Experts of a small language model.
Experts: 64 experts in each of 9 layers, 4 picks a token.
Below are experts of layer 5 (counted from 0) of a mixture-of-experts language model. Rows are named router (the router's row for the expert), down (a neuron's output weights, with its number) and show model dimensions 192-383. Each number is 128 + 24 x the weight over its row's rms, rounded and kept within 0 to 255. Numbers have three digits each.
After each expert's rows: a language model's description of what the expert responds to. This comes from a sample of Wikipedia text that the model never trained on.

# expert 4
router:133102135124135087116112150125130094107154092125129157124114120153153120146118134124062106100084149127109194120111137099135123151112122161160126177104111143155144148107186150163108143142078128130104088103102123144097168079083140118067148128129193104118170105097140111091138115130117179155172130141111109110070097158106184138100086158119152122144177109144137128145095146116104129126126157131114120130124131122122146146123140135118085125148151110148131153152114150159098145112134089178099109133120107121096100137118161097090128097167139167108144120075159142111111139121105142145
down0:133112155138128128171116172128125142108086114159121121120133091108114065136155114145143174147133134103086160086127100134146177108157140102124097121121118112124115098106120115121114085122161126098144145105158104126190128144155127146151118098146114153111117076109135126146134162101106152130145112099133107124144122104148084136123133139158069143151094168131112104106145121139141101121109086142120147148147147117118122140134117110148172137091093119144150131182149138120111126131143134088179087079157142140139157128124137081111108129146177115106156155078108118166164118112182110161
down1:161115094167147107165119144122120143156114099117111095153164150113114114159123096108170178088067131141120116177144163126140109122120094133149139148148117161134130145134169161114102105110137154130086102115151078138156132100120164108092095143122116122119101114136102116121141095071132127101117127144142172145114109128100120116102111184135149081129109122140152127140136134126104142126116144142119129183107072170158139145124142102131150124126111152117088139151116132148131162120121118130171135114134166123116123137113084166127147104131122138159127169143134148102123100137116111135
down2:132113143114145099174178140185159143096135142160093115164134112148163122152120107118151152157140072139124089132096149131157106085117115128118106160141106097100108166089125132129147142105140144113111149124155156115152090127131124146169139149104105125162037106105151103075127130168087162182095126133143138128109135112153147151166128095106120104105147148123073118077141146113153146124148152133119128125126075174126129128154144130099148143113133082116150134136125099128159107100105107107111114118153100169135125105145099149160132101133126136146161081149142145106129146171109104154
down3:102093093125103090114129091161111141100105132143164125113095148116060104130186173147151161133113129127144155122109133132155140150144151124178143132110158121149103114110105135095120126116172165148124129108172155144142120127156110122142109111159155101103111118141138123124155146110153141145178112136144114117152124154129091147144078132104073142103148110101090139127085148114126123117112131173118119112133105124132162129177168132122152135135092181127119145129121096121168147118107127161156150103137106171138080080086047105151132131172108162150188142097146125127193117144154101081
Final word pieces of non-English place and person names, often vowel endings, such as -a in Chikkanayakanahalli, -ga in Cuyahoga, -da in Bethesda.

# expert 1
router:096136155103114121134129133128107123144198159108164162108135156172136171085118095120147132121111132130118101154148143089189107116118100110128179109140117146071102137086125110108135123136169124118095163073115160162171103159162154117127108145106164134132095128144134144147142142125153169106088135128111114132095130125100134126090147062111113144142117152145113118147096101170144149133133160124118168134136184161067133130152132119122095117123125116117123096133125116100123077140121145096164082115144093113164150112103124109136156100133153136124098160115131136129138110131146137112
down0:127142095152117099075128121151089086128158153141113169142104112147158135172111080096157146082105115161121142096102128104124109104150145115137160146150088129115121145121101168090095135122124106160160143146149120152124122141160124127137103131144111157139119104077163160101093140146109150129109128112103135114096166118120129145148144112125162123150145108149060103073092114137095131160119121079149124164154151113122091107140139108139171144151099121137137160079136140166137143140097137110128133083156110157130120155121094144142111138156145098133101119112113127107143123113152110068
down1:113117145177130118153135110126161137114114154132127132110126132111131114111104132119139187134159107150150126151146110114122136144078127118147129109108149132112117142088155148095132138123129117111111134133141089135101135131162180136158126155146093055115155105110158119152166159126103105146168120132159098103091111086162157101119154114146133103119150117121125138123123114131098123179153118102091111171084125114140159077113139170058121153124137132120138120145118130163148173141107149130116140117114162095110116152146122145112150119120136126164129112098127113150136129111121122122
down2:130085136117100084130111124134126132121103102145146132134134114135120111184105140104124097117149095135136136128090132179129129180132115192108139145120111150125110104114107134124097116139164161150112153122116156135107132132129155117098114140124169132073152115120101108137200148130116137134135107130113144163145140160103161096106115112127127075127116158114106129117157103123126153118098128119117119111113129131108123148132160079138115137175099110081138132150106136138136162121102115151106111119115161121125133175091156111123156116140090139109136132129117176126131134110135114146
down3:132111136147142134117143109108152088160119176148078113151134140144168118103138115153116163138129109143120135106144119155098157114153154124125145129123109157115148104135138106126102126141139137100156150093122148128126135154125146139122134138104121123105129147152136116111097117138126119161184115141121094148123117170103139086137154148118149121098156131158105064111121141113128194121098155083100149150121162131133151132150129187107156116154115138166082131200135120128188169132096134061107130113154122123117140115080135161165127147142145072096115128089097121106129119104124081136
Adjectives and noun stems that modify or head a following word, often before a suffix, such as High, public, social, other, bio, stunt.

# expert 41
router:125119155137165143153184158085114148125143109147109154132137124151084164151137124130163138103121147165137154145150141112082125140097112130106094105118155133131097167089153167126150123105114155108153117109082121126091112154075166151122143110121113106114122119118133131102140128097096113137097096147129145142156131115120135107106172124123102116115159118149162137172146118104102106112096116128114110140129118140126111122174123096146165113138173171131127118115121118155127165127141104125122148092136115117126117154122136118159081126137130118110151093176100058121120092126121149178
down0:121091166161148124142143139114171139156117128172095138137162121132154114120074113121127106113128135122121154114193129112138136153122097121097117144115119154104133127106147164126119125097114141138136130143150125139107129109113148152113115113098092090091150176120131156162144099176104144137142146143078056114124158156171109109127130123126137137145171109140140150133119105145157118106088138105141165141130137123127136110115094151142071149138099106114159120163134135090190129132086100155116134121083147111096110158185102156105124103119124146166126158139157115135098107155096128132
down1:139136124129113117173199147113117149123125131127099152124080123139125163056125148159100104114123157112091096101123124149095101096085158134122172132129094104126154166155147154138156124129141092111130128120152089119154131180134159099200141147150129124116126150132140135171139146141128176148167124108132117113119088131150138148164100126151137094119125120158118110159118155168154067136123144133155165100122133166115122138132137128126132123086214077199124115126138115165151148119143119122126136131154124120129139135133118121136147149129145133100118117143107136153147136166150091127
down2:137133097075126143134079129139151127109101143150141031086111114069136146150133124139114145099128144084102115176087119163105150106141149115137171112119124094159145082150140095126157104126116145143158168129122091131148103124134088120151137087152108120135091122137112108122087133085103154117168136165135131150159111126133125131083136142145147118116169152137149126162123129111137145141132127150116104127169146140148138143126130178112165100152116128140121175138152131140086154140120124145154118123158129139166152143132118136117138136106111156151094136114100139147143123147134153100
down3:134120132109112102083118136194167131098128129115129142128124111184162107137138148145149138159141122122086152114128097159119110091108146121144119120142137138104151112146141125163108103110139122096142109153169133087149109164118117159110112140113156088104129150167164122108136140124131142095108135116128133091091118160113144130093097141113094118168084161131117113094122129124126144105110106121134151161179105111135132091134159127129140091137076132082147125133135141077148092141135108141128170097157152166137119101135129115127086140144092167113133130070106071087149133115119168141
Separator punctuation in tables and structured lists, mostly pipes, plus semicolons, colons, slashes, equals signs after names or numbers.

# expert 37
router:175115108137155169127165134094096071158136106115111108125129113158096141140123123089092127088137152128118151154116128120077150103140081146099086141134133167190106102084117117100137150110091140140082123131123135142105113104151091118146133108111123105104146106115135117151121089093125156140112082128103164165095149127100104116143123166099133081132159129157127148084133122104114097077102115121118155129159124148138075146158144159150101074096102060111166130139085122128098108125120125111156173133106131130064142122168162146130126115128116129110166134125126117158135140108127128152
down0:149121089153101119087132125123064123136091138126143127139183135120145111130139152124118151135152149151095126155109157086088101143131116097165099154109123133115120122112144085104115126109136141103109124137132112103128170133104119128096135119125066101182127132144136108142122142120137142104133096151127140185135150087153148111109114149097142152134151169127102121179135160105118152131117129107136109130081098085142111157118107118082142129132125131109124159163125151125155174127139139099114143174147176112086116112159154122128165131118133100116169113137117140114137112125128161145
down1:126134120119088125175152103130146115148127161110133127097076120072136101146150114145094159111131163118099138132157169101110121138112129116109128163151155118146143113144147145111167114103155111144094117129136136144090153158191121091125152133151127152105095145151121119117154111121109133128185104127115118115119106124100108091114158098137105142176113108097129193108075123127125134105165130087121100125150135102139127107105149124122141128167100144146131104150132116128080113114146121152109108116086135119122164125142077084109117184117155139115142181111088186104127126112132156163
down2:125090112103124077118129127138134144126124129102159106161129146157139098137073154142137099153191138132102159065103149136146120146079148136133130104146131151135156097137116132133163110086166137153127113106145138147158140102094100139143106111082119115132122163113073118147142130092117121138139134128140156112130127138111140151117102135160137098085113076123101116114107101113164122163088165129142178130088145098134171111131114181097155126122110184128110131117122088166125165135114136138099105103178117159124086153132135141101118151120143133133127122167131165169158119101115170125
down3:139125140121114127112123156121131152112094151157147198166119098150162107097112196143126143113130151127122123118142154104105108143165107100162107135124089084129135165127096116133120145102130112130116112128134147126162124129080141164108134159135090134092149165135125121119156123154114145107134138071131149137107139099093130108137130134145146130143126111120117130055115150114152147119193124136131113122143145131115072112159139146164124164090132097117099123151111096116108112157089144080124145163142119102129104127113122155079125132154134164115178175129132105129089115136100138158
Commas, dashes, semicolons and closing brackets ending a phrase in running prose, plus including, before and, which, but.

# expert 36
router:152153154103096129129125099107100148095098132104165094153163141152081142151104123112091142154097106103122174128117086105163132127123142114111127129146146131105114105107167140103148135133145108161116157094081100083094103114127142083112140147102136140121159110136092092117073171112092105161155116108145115155093107129148111148151162099140143135139125157091164133156132132132171143091132123093152090123123103161174138138173147112119127175174145099151139117095106163072091067138121144139132157142171129090120136135114154156165127116125095134133156134178149111115121088122101134134
down1:127159135127125122146144084142124165166134137120110173175100149137142095146136140146156160134127145123112141159139205116107104122065164108133153159137110109136090118149130114138126186126125156081139116144094147165131108133160155175120142107139138133106096115111131172136159107126142103095143131151146116101136154147096161108153097143155094135165113071142098188117125156122121137119149156125188105125138197101101112106151097112143117129139098130133118114125157085127095130132175142141131085138128147098096170103146150100128159112172091143134169143113133094108073131186101187145
down2:156106148133174087131146146150149139109147131094149155103088114116125143135141097107125112177134123062127171118170072118139143129124113104099097123118108139124131104128142135109151137153130134128160113136088130092127130155163142096115130141166140145121119161147104105142124149183097130141095062097110134126123155138154101141091135100125170115122133092151126163217144099119125126156124140129129121159181112169147110156148111157127120115124136144144137145161154127111077057161115140114193150115150117163113131151143165085149102116135110118163142149089138132090109129117126103128
down3:124131148158117147120125122121081130132129132105120123152162153132123158132116116158110138089116148133146127142098091087124165121105088111134125126094122128127117145123119144070151076142136112112157124145114122109207089083120093119138111150084168139121083125169126132124154169116125123139125152100096107099137152140141132096142123084169127106104178117139090122130143122142147134104127116139115139140135154113178138105129142135118143094114091111136112125143128117159155114139083125140133185101090156136165138172097171128130110123094095119126117133104106108144155151167136126123
down4:135145112100123127114091138102175130149120101122096132100125131111139136110157147133113122129072114163088117111130138117092106099126102122134156147110131118137099142126137113153115124181098139088126116086150183134103132163117121118148142112136074137138115107109139089100084144134145163128146098123136093122125120117143104113124155133112120131107124092185096155123137135122145133156124116160104123137127098143138113114124102155095156125139145119075106106087138106130118108128175085106080144117082104133105137123124135111120137112121121101174145164112133081144117148089150142130
Newline tokens ending infobox lines, paragraphs and table rows, plus heading markers == and === and table separator rows like |---|---|.

# expert 51
router:130064118144145109147090153078136141075155166103160140115147150143102141157152149119132122131146124141135101164115145148134134112103093119142146119117129098130114125110117090148134119113128112079085139130172120123143162119196091158090076110139163144109119194137157169113151127132139111112080166147149145138131175118120120142125120110093110123134095118145116081144127113156120145150140155108114130139138118134142109122127111049166117114108159119133109142153145145148125154106149138134117089127124156136146138150134104105125124126125106110082158140177185120137144118172135139121
down0:107089109128125114178085131125120157120112152151142152158096155108130128143078146101147183135117087108125152139100111111146116095166133133128126147112120156165161115127120127132111112108141122097123097134122112118159152118077139155137110153150145166112127127134165125140160081139081106129101133197145143138158144117130116135118107138132135134159121137147103135115134173127113120160149122168138135140102121124138104142140157154144120110132164153122135137100133161160131133147122098111168176124094104144070159115153161145120146148152110099117120105117130145140120117125143176144
down1:156139153167122111114151129062147143115142152120129146119109122144134138090166115129099166111148150089102122126149135140098081164163103102134124140138110105163174139168134145128158139128124101117152137166139109139128147138133137186108109123114107076121151103181121163139134055140159075152130138181152099127136159111132152127098093126119082123132121106151128153129140142147155111126149129085110117108134170114154108129090150109125165128166090159085172107152123153125126127127139087129124162146123138130093115108148142102187115148158137137069169126127111128105115131150114097140
down2:153117147110114091116146102091135119120147105087111095128145124130152103102100130144117110122134113104129159133069142144065122148094093108133120133142127129126147120114123097142136125141113144135125155170114143094131114144179155151096135146153146108135109158101125132118152158159110113128148087153088102105108088104116112150117138127117110122146130078153127191141126158104142096151143094104106122112176149126145125133133127163163141128173122158138099145142114086131164092140124086117133176145140105137113117176157117125086069112157104127147109138116081099126129136145154156135
down3:162124120141155091136133113120134105126126122121108143127128141176148193081105159153118077164141095105113098140113142168108132156119145114141145084120127131107097120125162107163124074102106136129136103120165115152168129133159130138110116124119132089115156134123100122119147117080133134089110133180082127117132128108098103152118145128090136124119152097122153145132108137127137078108101142195120082121155113096131098128116095135092156094136161161110095124178126141142102145149154114158144114172166146141099104143132092139105135122118134118116128141132096123100131102124177136141
Common nouns beginning a list entry, sentence or heading, often metadata terms like Title, List, See, Episode, Section, status.

# expert 5
router:122115144104105171145147121135158113142116151132116118111112116125148152098107147156137118153065128181126161081131111129092107136114164178112169096123110079125113134140161162153107181180099109128154106103113113099109076126089123121153124121125141140121161103124112123114152110108099095172119112128139142113131115124098156150163117122198139117116160123143157124093136097162113108156137108140103102106169140126105112162122124098166144114103175113167137087160106132110120124118130114137131092149160114087124136112143143117139032136125146091153130094150188122114133120102136142121
down1:080108167140126141053110151169132108119165089156122118129113149137108145145131102142145111092101146133168126133121128139127125126141118166160123171102115157124141116130137117133123084139106158118113143101134139126113114123121122158147132157153143150080156119153113166124091070147129152098121143056120120178140128151132065127153129163122178096136164111136137110117080118111121113159142127166118117089113152131139121105126145136075085144167149124131106176115162136144121136092155117147144151160104129163119160127119133136142152108119135114103128138140182135123135126095109171150
down2:148127129121118139065141106168160115181112138162132127160143121089159091141143131132162147179125122108109145123154133108145178101114148126123141096143120134098138086156130137114096120102086154137136121124124120130121121153163097095088170115125083107105119110164126143113124120193110125085119124130126133131129135118157132151092099128145095108132110133097131173165104104125100129191121092114111103113145117128177118111107113117154136129151152110132131162127123102157105102130095118139136111125131124148113133108165143137127097117146142149087110136124098144122158135114147130126
down3:157154134175174128124108174111156089090120099087153130098151113109142112117177104183158123165148056053127105174152117151151120136118167102123138138125120147065136129120112177123091143139133097115169165125130075102105145130137183057161122111131149142085126110102112128129167147097126131158158115176169125107183079166122132142127127124130068117103106151179132114124130164123124119155116141119114127120134140132113126090132121119155131154120143127119089144151139137121146113162166143126114151103163128155185118135121122148119134140146087108102161123126137129151169130152129141152
down4:133099103111115141103084133139161155139163084185095148125152130095142149159126150161115173111124125151167134141137085137162133090106107192133146148140181101187134145153093137144114154101133095107134121162156160177131134120143150096157169117104100092108108131153149148119097144163156154118094142114137152110140101133169089146078117133139150112146129165089130148116119127133154123159088116125144148119103107108126093147138123135126137124148162117125132119132143137120127074157111110104076116110140121125136087161116122097082116138149155120096108175105099154143142124091129151127
Main verbs after a subject, especially reporting verbs in reviews and quotes, such as said, wrote, stated, was, claimed; also Transliteration colons.

# expert 2
router:093153149113129137122120111112105119171177105112154172131126164160107133119134095125146097128125140141135119132141154133175108156099131089122186097128137113092126132109077115096154128168159118140105108124112165189117113161137124138142100124110092135109124094136132133168132112129160141096113155119111129087090115155109112136107175096126141152116115124113122108137097122104157147106131146133106162135156151127097183112151147127121147160144102116092108095123156149097094074142140116140134134117113124107162125155102123141150125075144136138138125179135098133150114089097141102141
down0:144069129154151126127110188104169132138127142069147101133091115107136131132127109121128121115131124169140128094172133130104098125139161123123125148142115156124134164118115142124156145165153102144094150153141100109111131156127116148141102140144117183124155134163135155120140121121138142152123149183136094110157101169115133118095145155119147150133118131142096125124103120152171136142116107155128112126143143121093142169120133085143140146161148112092125094112152121144101181117141082137194133095093148140109138161140119123151101115122091126114105146128159160108161117110096157129
down1:095121117135125157113123147084154091133100143103122124164147137137148095127119086138123151168117160143093144132113137094157184116134106108138117115097115146115176131112104110072109147136099124109102152129132157103090081123125097132122103129149153149133160144135116172136178109084125128103106111117158135116125138134126128114166136127132121116146131152116162141160132113091169132111160148130109134162141138090139093132097110131131098120097180158111107114078120091104150111087140137182130142100149103150136129108114144121155167153162123106133149123122118147155110124094142133147
down2:118139113179092150154105108091164144159142128138113170128174145142112140174150096123143125117137107175114101121101137129109089135171171103107156136134122154076157162078098143126155144125108129120127143099168165121162125098123136150128148114139118142132123156129126154098096134165129119124105126120120111130140125112102124146105148074087136155136152124147170172081103156129147143091172148127083139139150131161150117136148128089136082135131129132161107082114159141134144103173141101117116110118108143129185116113136141108122133112096099162132122180129141136145142091160083124161
down3:139104112134129138121107156123129104164095108123091136112102109120125181152133140102119108150115151158141116156110085136128114138125133149152179150133165150130133131118146132151118148130135171101080136131139098071100154107092141131114166135130144109120125146122161086073141071174152121173154102135159115114123158118120113136130160136156118115120159120129100171107104150164161169135125142148120111121143101142145105103086189137097140171153112162164113137096134143160172138158117105150098110141120126116108140109124135129148134155112110153162153166115153129136113140126128086151
Adjectives and determiners before a noun, especially nationality words and "of", as in American, British, these, local, political.

# expert 54
router:106107136144119114114130152110152143121174087116125145147126135122149126109108130111130071143154126131151138122142121118181128153137093141131119130121102109112154153130159146118140167128107127115175123166142102190138112119143120136167127103110104134132106164148100116105148171127124123150116161143159114134167142134142101098110133115141122040086130125170102133130116097107151114099142085113150104135147109138130133104130109117117169127105111146112084145122127124095140154133108117168095086110127090108169108202126078155129144074108112151161102135113132143146143169157085134099
down1:164123137132127132117121114113121117138108104112191116105138163143179164128151131100131135111120176142082110151104123133142126144130134138155122126134122106140126135124145063103136122130158137100112130132115160119148145117110090161103093173140110139129140140133135138095145123091170133183126092072096145133159123150185103123138167111080131189114141186131129156116134093164149117137159118106137103166110138100128166113107136140141114128147164136120097147135112100149144129138170089104162130127140152145153159133116126112118151149121144098143133142139135079105134118085168126193
down2:163117127107125118130120103086146102119105145074143099130143154128198135150128164112085105080105142107118107129127117146112109098106138153173125170117162155148107136124109140098110130152141160138112130123149104090118129108116120092124108107085135072134157182085138131142108136135139123137142086164157087156133142122152141094128131155108157143145119177129137117171125144145150140091129082096121140107127118136154147154111177127079124140124112154150112160114151126131126140106152129105140104133111123126110192124161152129124119115118123105138145108144109141134102121139124123125
down3:116107136156102138157120097107099150140126136168161077163135135095124102119075122115148109108109170127123168154140106104110150100144129166151149139134135173098155118174117142114157115109133113129149112119078132137101131129111129105150112104167091125110178108124121150139142145112095120148119119130140103111124105141140081112111115148156163089101129136127156138101133086097107140112125116125133094136093150108164123115118139103137131084166146145156113139134149101145137157182147122116124172144098123139135155142154095197102092143097155139170160116136113133152166133118105117118
down4:079144111152137148139148131125150117123142106121140143124139116125133149136128139104133109084176126125091122137125121175140104188096153152119143137133170128142150155098121175105124140157131129133137100169129072156130107140114131119185078110127139125157130126129153154183125140122133129130132123152136180117147151130154120141111141123149168140113154122170139102146099156101121132134129125123137144109152186131104133133132108115121145105099115115097127146134184168153129137091117129125082119144169144131147117154083116147102118090097150095091151112175141139119142114127090097081
Pipes after rank numbers in league tables, slashes and "Team" in footballer career lists, and first names or country codes in sports records.

# expert 7
router:165086128080145099114113112170133139155087085142147108133126115134135116132116132131104126141148174121157158124148119116169147119132154099140138147102168171161139156158137163120115149111156139119105071113087109117117119100111126102158125124124106077151105112148149112127126114131120148104132165128152162121143135167110154138129100135173105172165161126123111126148115140135148113144103143082120104112126084116121148154165132153104148153119100124156142167141115113173135137145137107140053148129140091111080138093116141120090125145144155151131132049120124134096117129135122112140
down1:147111158129193112176135129128107120131085124114130111141142087140104114141114152123123167117122117147167099136141109134116111163145115103164109123110124131149115130097123126111142127115123171163134122083105103090151117087129124152139135112151123134134176116160136106139110140075080140137153112091110123161130125135135131134164117130145121132148097124128127181116131134119132139125120184104143127114057094134086131161168160115132137103125134111122101090153096170139109144132128124122155125140135132162103117142116129144096127095086119118132132131160121132082082144099142131154
down2:086105136085104156111163095088167143133141119131101129133128122129141129095107130134118123111109118129107154117125096124097101147161093125121137189131145120114120098139122190143128149170107142128117179189098147157123130156111139142138141138130148144165150093105107123135155110137088117091128106144137101137165088142113136118167141174061108089116092166137141121110090144131131099114097092116083103084115155151115152115098148113132162123073143099132135148137159097175122126102121129122164131109100130093117149177103084121146157101124141121123145115063103121144138153134129166122
down3:145155144155123144131133133131133138115123153120106109142116134096123098089161177112162099140129158118143185150092119105089127128133172097163122106128077110150083148105123106126125145133082159091124108137109064151151177126144138107103118087079130146123103192118130127132138146159128170124152124123138130110148128121150123116088156112137098162142145152148106158149148141123106138099137115117140132087148126150106152094165110116089085147138124126173135131153089147154110173133167142113121149098131103130178133117134119149149077134074129096138152114094099096097079148132085145092
down4:132084116160157150151172143143122137130132081101137107104147110127121177127120129138111155145150128101112111128131101128132157131166104145112108134111127096107125147096144143124118133136106130150140170133101104157146148126096110096161137098134135154163058088140094131114155108133134124149109175139171122109133121165161126143123149151143109070096102109178104105122131138101160119097129115149139094123107145145139137160131139111118171160162132150129112107117157138103153172097145140124158141117108170130145163164134130155114164112065121113095135167182112101138130088094125127131
Subject pronouns he, she, it, they, and the final pieces of personal surnames, as in Barrett, Churchill, Wilson.

# expert 0
router:166152139153114136124108073093146147123097128148109131133101145107149116133107139100102142099132150109128101119133160129103122126127106145148092121130119155167166119170105099137180123140134104106150144172133133112106138127153161121104125118160141101106132139162140159087112160145150136178158149114127124136170151164158141089135163110140136097105094151123121137113149142138130111076130118124107147171124150174132116111100136162186140103140147114094068116174100160105122155108104170104143108110095182139103088117174082082100134078089110153140126153145129112178147144117118120102
down1:123092147134111143123133139135134104119141123150107119121109106136195149186106141124143112139102099080098126117137116134136114133131145126165141162129113161089129124179121143129145161122118110129128092131140106081140114138151154184095134115134127182164147151082130130088103143110122084176157111121171118143120152138152139117130139148136156139124126104113162134112094136111113101122128143090154125136118115146116137111118137115131133126164111117131095142119141114082145155078110149135144113135140114147170151104175140174153155106103121128138142106155165120136146137123082113126
down2:146135114138105137114151125141108119108117163172110144150109100142147161084132119140130142115148118115103121107159109152110078126151128103133108118154136130128158177164125143096118115099159145144126115144162113139130105142136140104104138124135139119110124107089127132123122109100123166102185100116188082120147088129152174141152122158166125110102129189107141167139133167132138136093158118105134116137115149160083131127133120105145188101154103096143128103168170123169135178159128118089139140057071154140120115146149089118166083130076140130083138097101145166108114128124099163157
down3:134137100127174166122121169128114145162126155143135152133102109099093178103122105112072173137124146154125150121107118107130166112133166117120132119139099156150121154097118121130159107137095127150114090138133097117103152156152097181162129146136143161077137110164075125081144097110120130126139146117148111141138134131131144115121131107152097154093121154165110108164100132181165163110140135131110151065120152117135142127066096119139089153119137106131124110104104123119138131150099135141150148074134117122103157126163113117129126134106130130118163149105137128139156122159116111041
down4:147134141151107075133145152103125098086153155139140156096153181119097181122109103161129137146109098099101120125083124112164115141105182112127122144117134093137164111152140134143142146134162150131106213089128132073143138099132145095152100136113110142130141154130115138148128121112135148100116113138112133140129108156156122098149138105171143153111113115078161145124141119153150098111134132126115150081141093139136133106135148130144161142134066119154123122089113116115141148131132175101124163168168147076119116189078105161100152152099116167123130118145095115119122135171083134175
Opening brackets, pipes, colons, dashes and list separators, especially inside LaTeX formulas and tables, such as ( in \frac{…}, [, "Episode:".

# expert 52
router:130148104121085121162092129099104106161167127098098104131145094158109158128124107097080120088121150106056159124142110136103168115143113097127084129100133111141107124108134134083192124141072140128156126118146122148139139126160146125155124091113130130105136127115102091123102139117147124128134108144130118093107129104156139125114126153140162157088167067166135133155143104098095108132116134154136164160119157174136112153147118135090125127159099121154143135119155142155130155136115123126117157159129148115161107130098167143141096131105103153148142141116117096139094146068128127154
down2:177120149170136103127131146125116143161144089112161107132120085143135096109088097136116098139142156119115101115113113106143114160166131158154165135189107136138127142140123082155086103120102086109121069136123145113125134136123148129078097129146176155116095100117123108095114153116109165117140138121177131090147105156129124103149118107124126127144142140081128113130140108112136133114094129112119066147080123155177135133120114116186146113139136124118138130105131114094135172114117086128101136145136120177133094130167107128151120134103133112118162136146137127173122144142082140127
down3:124124141145067141154117116163139165110095134132132099106130120132111075110134101127137129114089103103119132119118096108143125111118128126135124123093154125156145132119115150139144125120163104124101151134147113114145135104130154147175132166146090091175096112139142146156104112119091102160109121133152139152128114217118117107106100103093138165114068139086145191113105162135121127146158136128153147104125105109097114094167107142117161128128121142099116138143111141108178122104162142139135136104138157119139127114135122117139136149151134138108159169096133130114130099128094134141
down4:139146126145170140137138116132150136123121108135161159126115140148092125208113133151085144117118128140150194123131144128069115120142125127124052164128099132098132097078134114106108079102146098129119176126175095155115138178119148143135085124118130133140130095131117127112176116142189150126092111120148144098146150119145162101118124145134139121137173135130111143146133138128119134081120099093145145129148126166155129147098146138120122191140140123113123157133161172145087110145156148137127146122116154079143183149144127121125123142134116106098154136170107154158164131111099118141
down5:121150131134098136140108140087128143134130127128103150135139151140128099091117094154140049097119141126128154157112104110131138139139145145106165160147121089103157101107104149099159136109120121080146118120134162143119129146127134095164123172127128139112121142083107114119055164119137157139192110140129171185125135150134137129132148127121114121095148128174088146108102083122128109151119149121122095116117111109138104105118133111128127121139124182111129160133076118136135112102160130137149155153121134114176121119104155147102138099109125160118131118158152152135107121060106127096
Commas, colons, semicolons, table pipes and linking words like and, from, in, between places, dates and list items.

# expert 56
router:143150134188157147104101140153155139090094130147141113165159144138134121095116176130154134120118125137162122139101126162128097132071142174125117126149112141124160125105099138127092121113108102151116141108096101109113131163111121105066144153175117102149130117143167148140124138094148106141115125127129151135157122095139161124106152167116119133135116116128095143089106133119110102131097124138115103144151086128090175112141164169153093099118161104160175132168091151102135091125126129126126079160103098135097116099184097099093109098165139075133173102117132095137091111151144082130
down0:120143161141108135108101145140113158125071115133162187117106106132149133149143106117171122117135105145123175134093137110125140152133168123130146098113103139087108140142121137141149125128139128152145167134132129103153109147150155072137107108100136092119136158115131140139108145152102100120134108125118099105084115162125133108101093146109115159165154100117107124139096123081156145120148096128139150102111131163124139094107112127120145138118143145147133153144145137165112150150122116130168108086117180134109184075112093124127137134134110122137148099121140137165152122101122146140
down1:097132096112124135122130160117153159119135103107136128102143098138118141120056138134141093144075125120128118112138113126086087157141103085119104093136118138150110110136124111152137143143116163116116139117105138144105140079055209184162129124125179114109131139151100115095124117104107063154134134067091120126128159133101135119119086121139137142135102109151161123153110152154113152154175104154105122112146147151125110113081076119131137141140151153163109125131119162168117129125100143138111172155123131121092142129099130097150117094119170104122144121129144122161116131127096162110
down2:097122123102090128144118142094136092134103118104149130148107152126112137101099129128119146159133142120181140151129136137135094103129134125123162111161167122085144165139164136089111102134151125136122186101135129127083141104122132128157134127117168146092121148098127155165097121108150137106127098142143140135130117125137138153123146169145102128137092129130167089111073114119159078140097127124152124098130099130156099094127073148105124138109155134106106141123109135112133100151165083167065104142114141118122165165124124158152179133097109139116118098103159115107122121155065078130
down3:142142122128115106112132173125127128115121125148161126124099133099143101091117108130137145168126079137176157108175102126090166126080121123156155127200120179112152097108127101107146098131112122111113128106128149087127087077113122166161135135149139111137144132153168115127158182144132128138132145079133173123135158116103114149142124118106136144117099130140136120127121091183118127154147145154139172150108126130094150103104164110197144110141106093129100140111093109112134143100146160120122100161122130134103103133110154131084106155173131073138130177130125144087128122119135149115
Forms of be (is, was, were, been) after which, it or that, plus opening parentheses and some motion verbs like came, went.

# expert 63
router:139130169126147121166108097133118111149117120129115147122117174094114102107117127133073155130177126093133079126125148148125134151126132124111138127066121132115114135127124109121153123094146121124093138156160164133130124097136096151090096082120121124144133105143145120111101118150112157162135119108142123129178136161143150141109116115149108149138165162130174161119119162080100137113134174130149145148101133113134141126120113083089170118189134153104087121106137108158115123157117117139131120077090147116104144136127107161115176100139096141133119142115104126149166152110156147171
down0:143109136178122132137166087109111127113116156114083101122104127096140110158114150137142129143136090099104119143132127097155086160125081129113141139174112084112129093139163131206095116133126114160071181135147118118137136046127088119095123109089108130165104127091146127087136085125135152122151138160108121124149125096094124143151122152178124101144165147139131145117123151145108152142137150125088142158142124160145148140143147145111140160124115127121137142131130113087159128148121113117126137107142101130106105113116155106175134085143077129130165131150123140151138170164127135119
down1:075135063156160150116132158134142109127121102110147157112111102117123127167124119184129105134133154159061157108141120114137152126129129159144143186134090081100162111131133110169166149145116113137122120126100107105115101142128080099115142116161160133138120126114108151125115126120144125142133079132081121119127124162141158113148112128157119095147126131157084143137084163122086121123131123109127081141132180135134118136140084138138119151171114147117136125121109123090066148115085117132131116121135133147124105141154153134123148134171113142171076134080101096138116154152141138124
down2:153149114129122127129118161120151163134162110110103114133124124138131110052140114091107063112117118154122168139102145096115144135126098106152111139144127176132138130090164134128162130110131081099150111134131126143121118099087163152093120138118102098134125115060120096146165099093115116120131135152136090161163139127140113143134133135140143112119137074163116106130132128116119122126091113124152127153118130138114131109124153119148143105135145116109109172140108163124146167133132110142127170159165144128132110111180105104120059123123101143122136134106110164092158097146150168107
down3:143131146085140128093119097186152087161131114143109150138100151112110167106103091141113171137137148110139128118138138134108133175152149125139090161133135086155173139161105127119165150141124149145091127134128147114113093144163131132094108115156153148114146161136138151101132162135108143120156124175128091132110173146103121157167134159148101128137113115141147135108158111155147100115071131082145122162139146108117135088149133075090156165138160116139141168100144128146121099116115139113105139111137124090122156092193121063137157132110126147123130149078120123120149132121132155111
Short word-start fragments and common nouns after articles, often technical or anatomical terms, such as al-aba-stron, an-a-lysing, sea, cell, wing.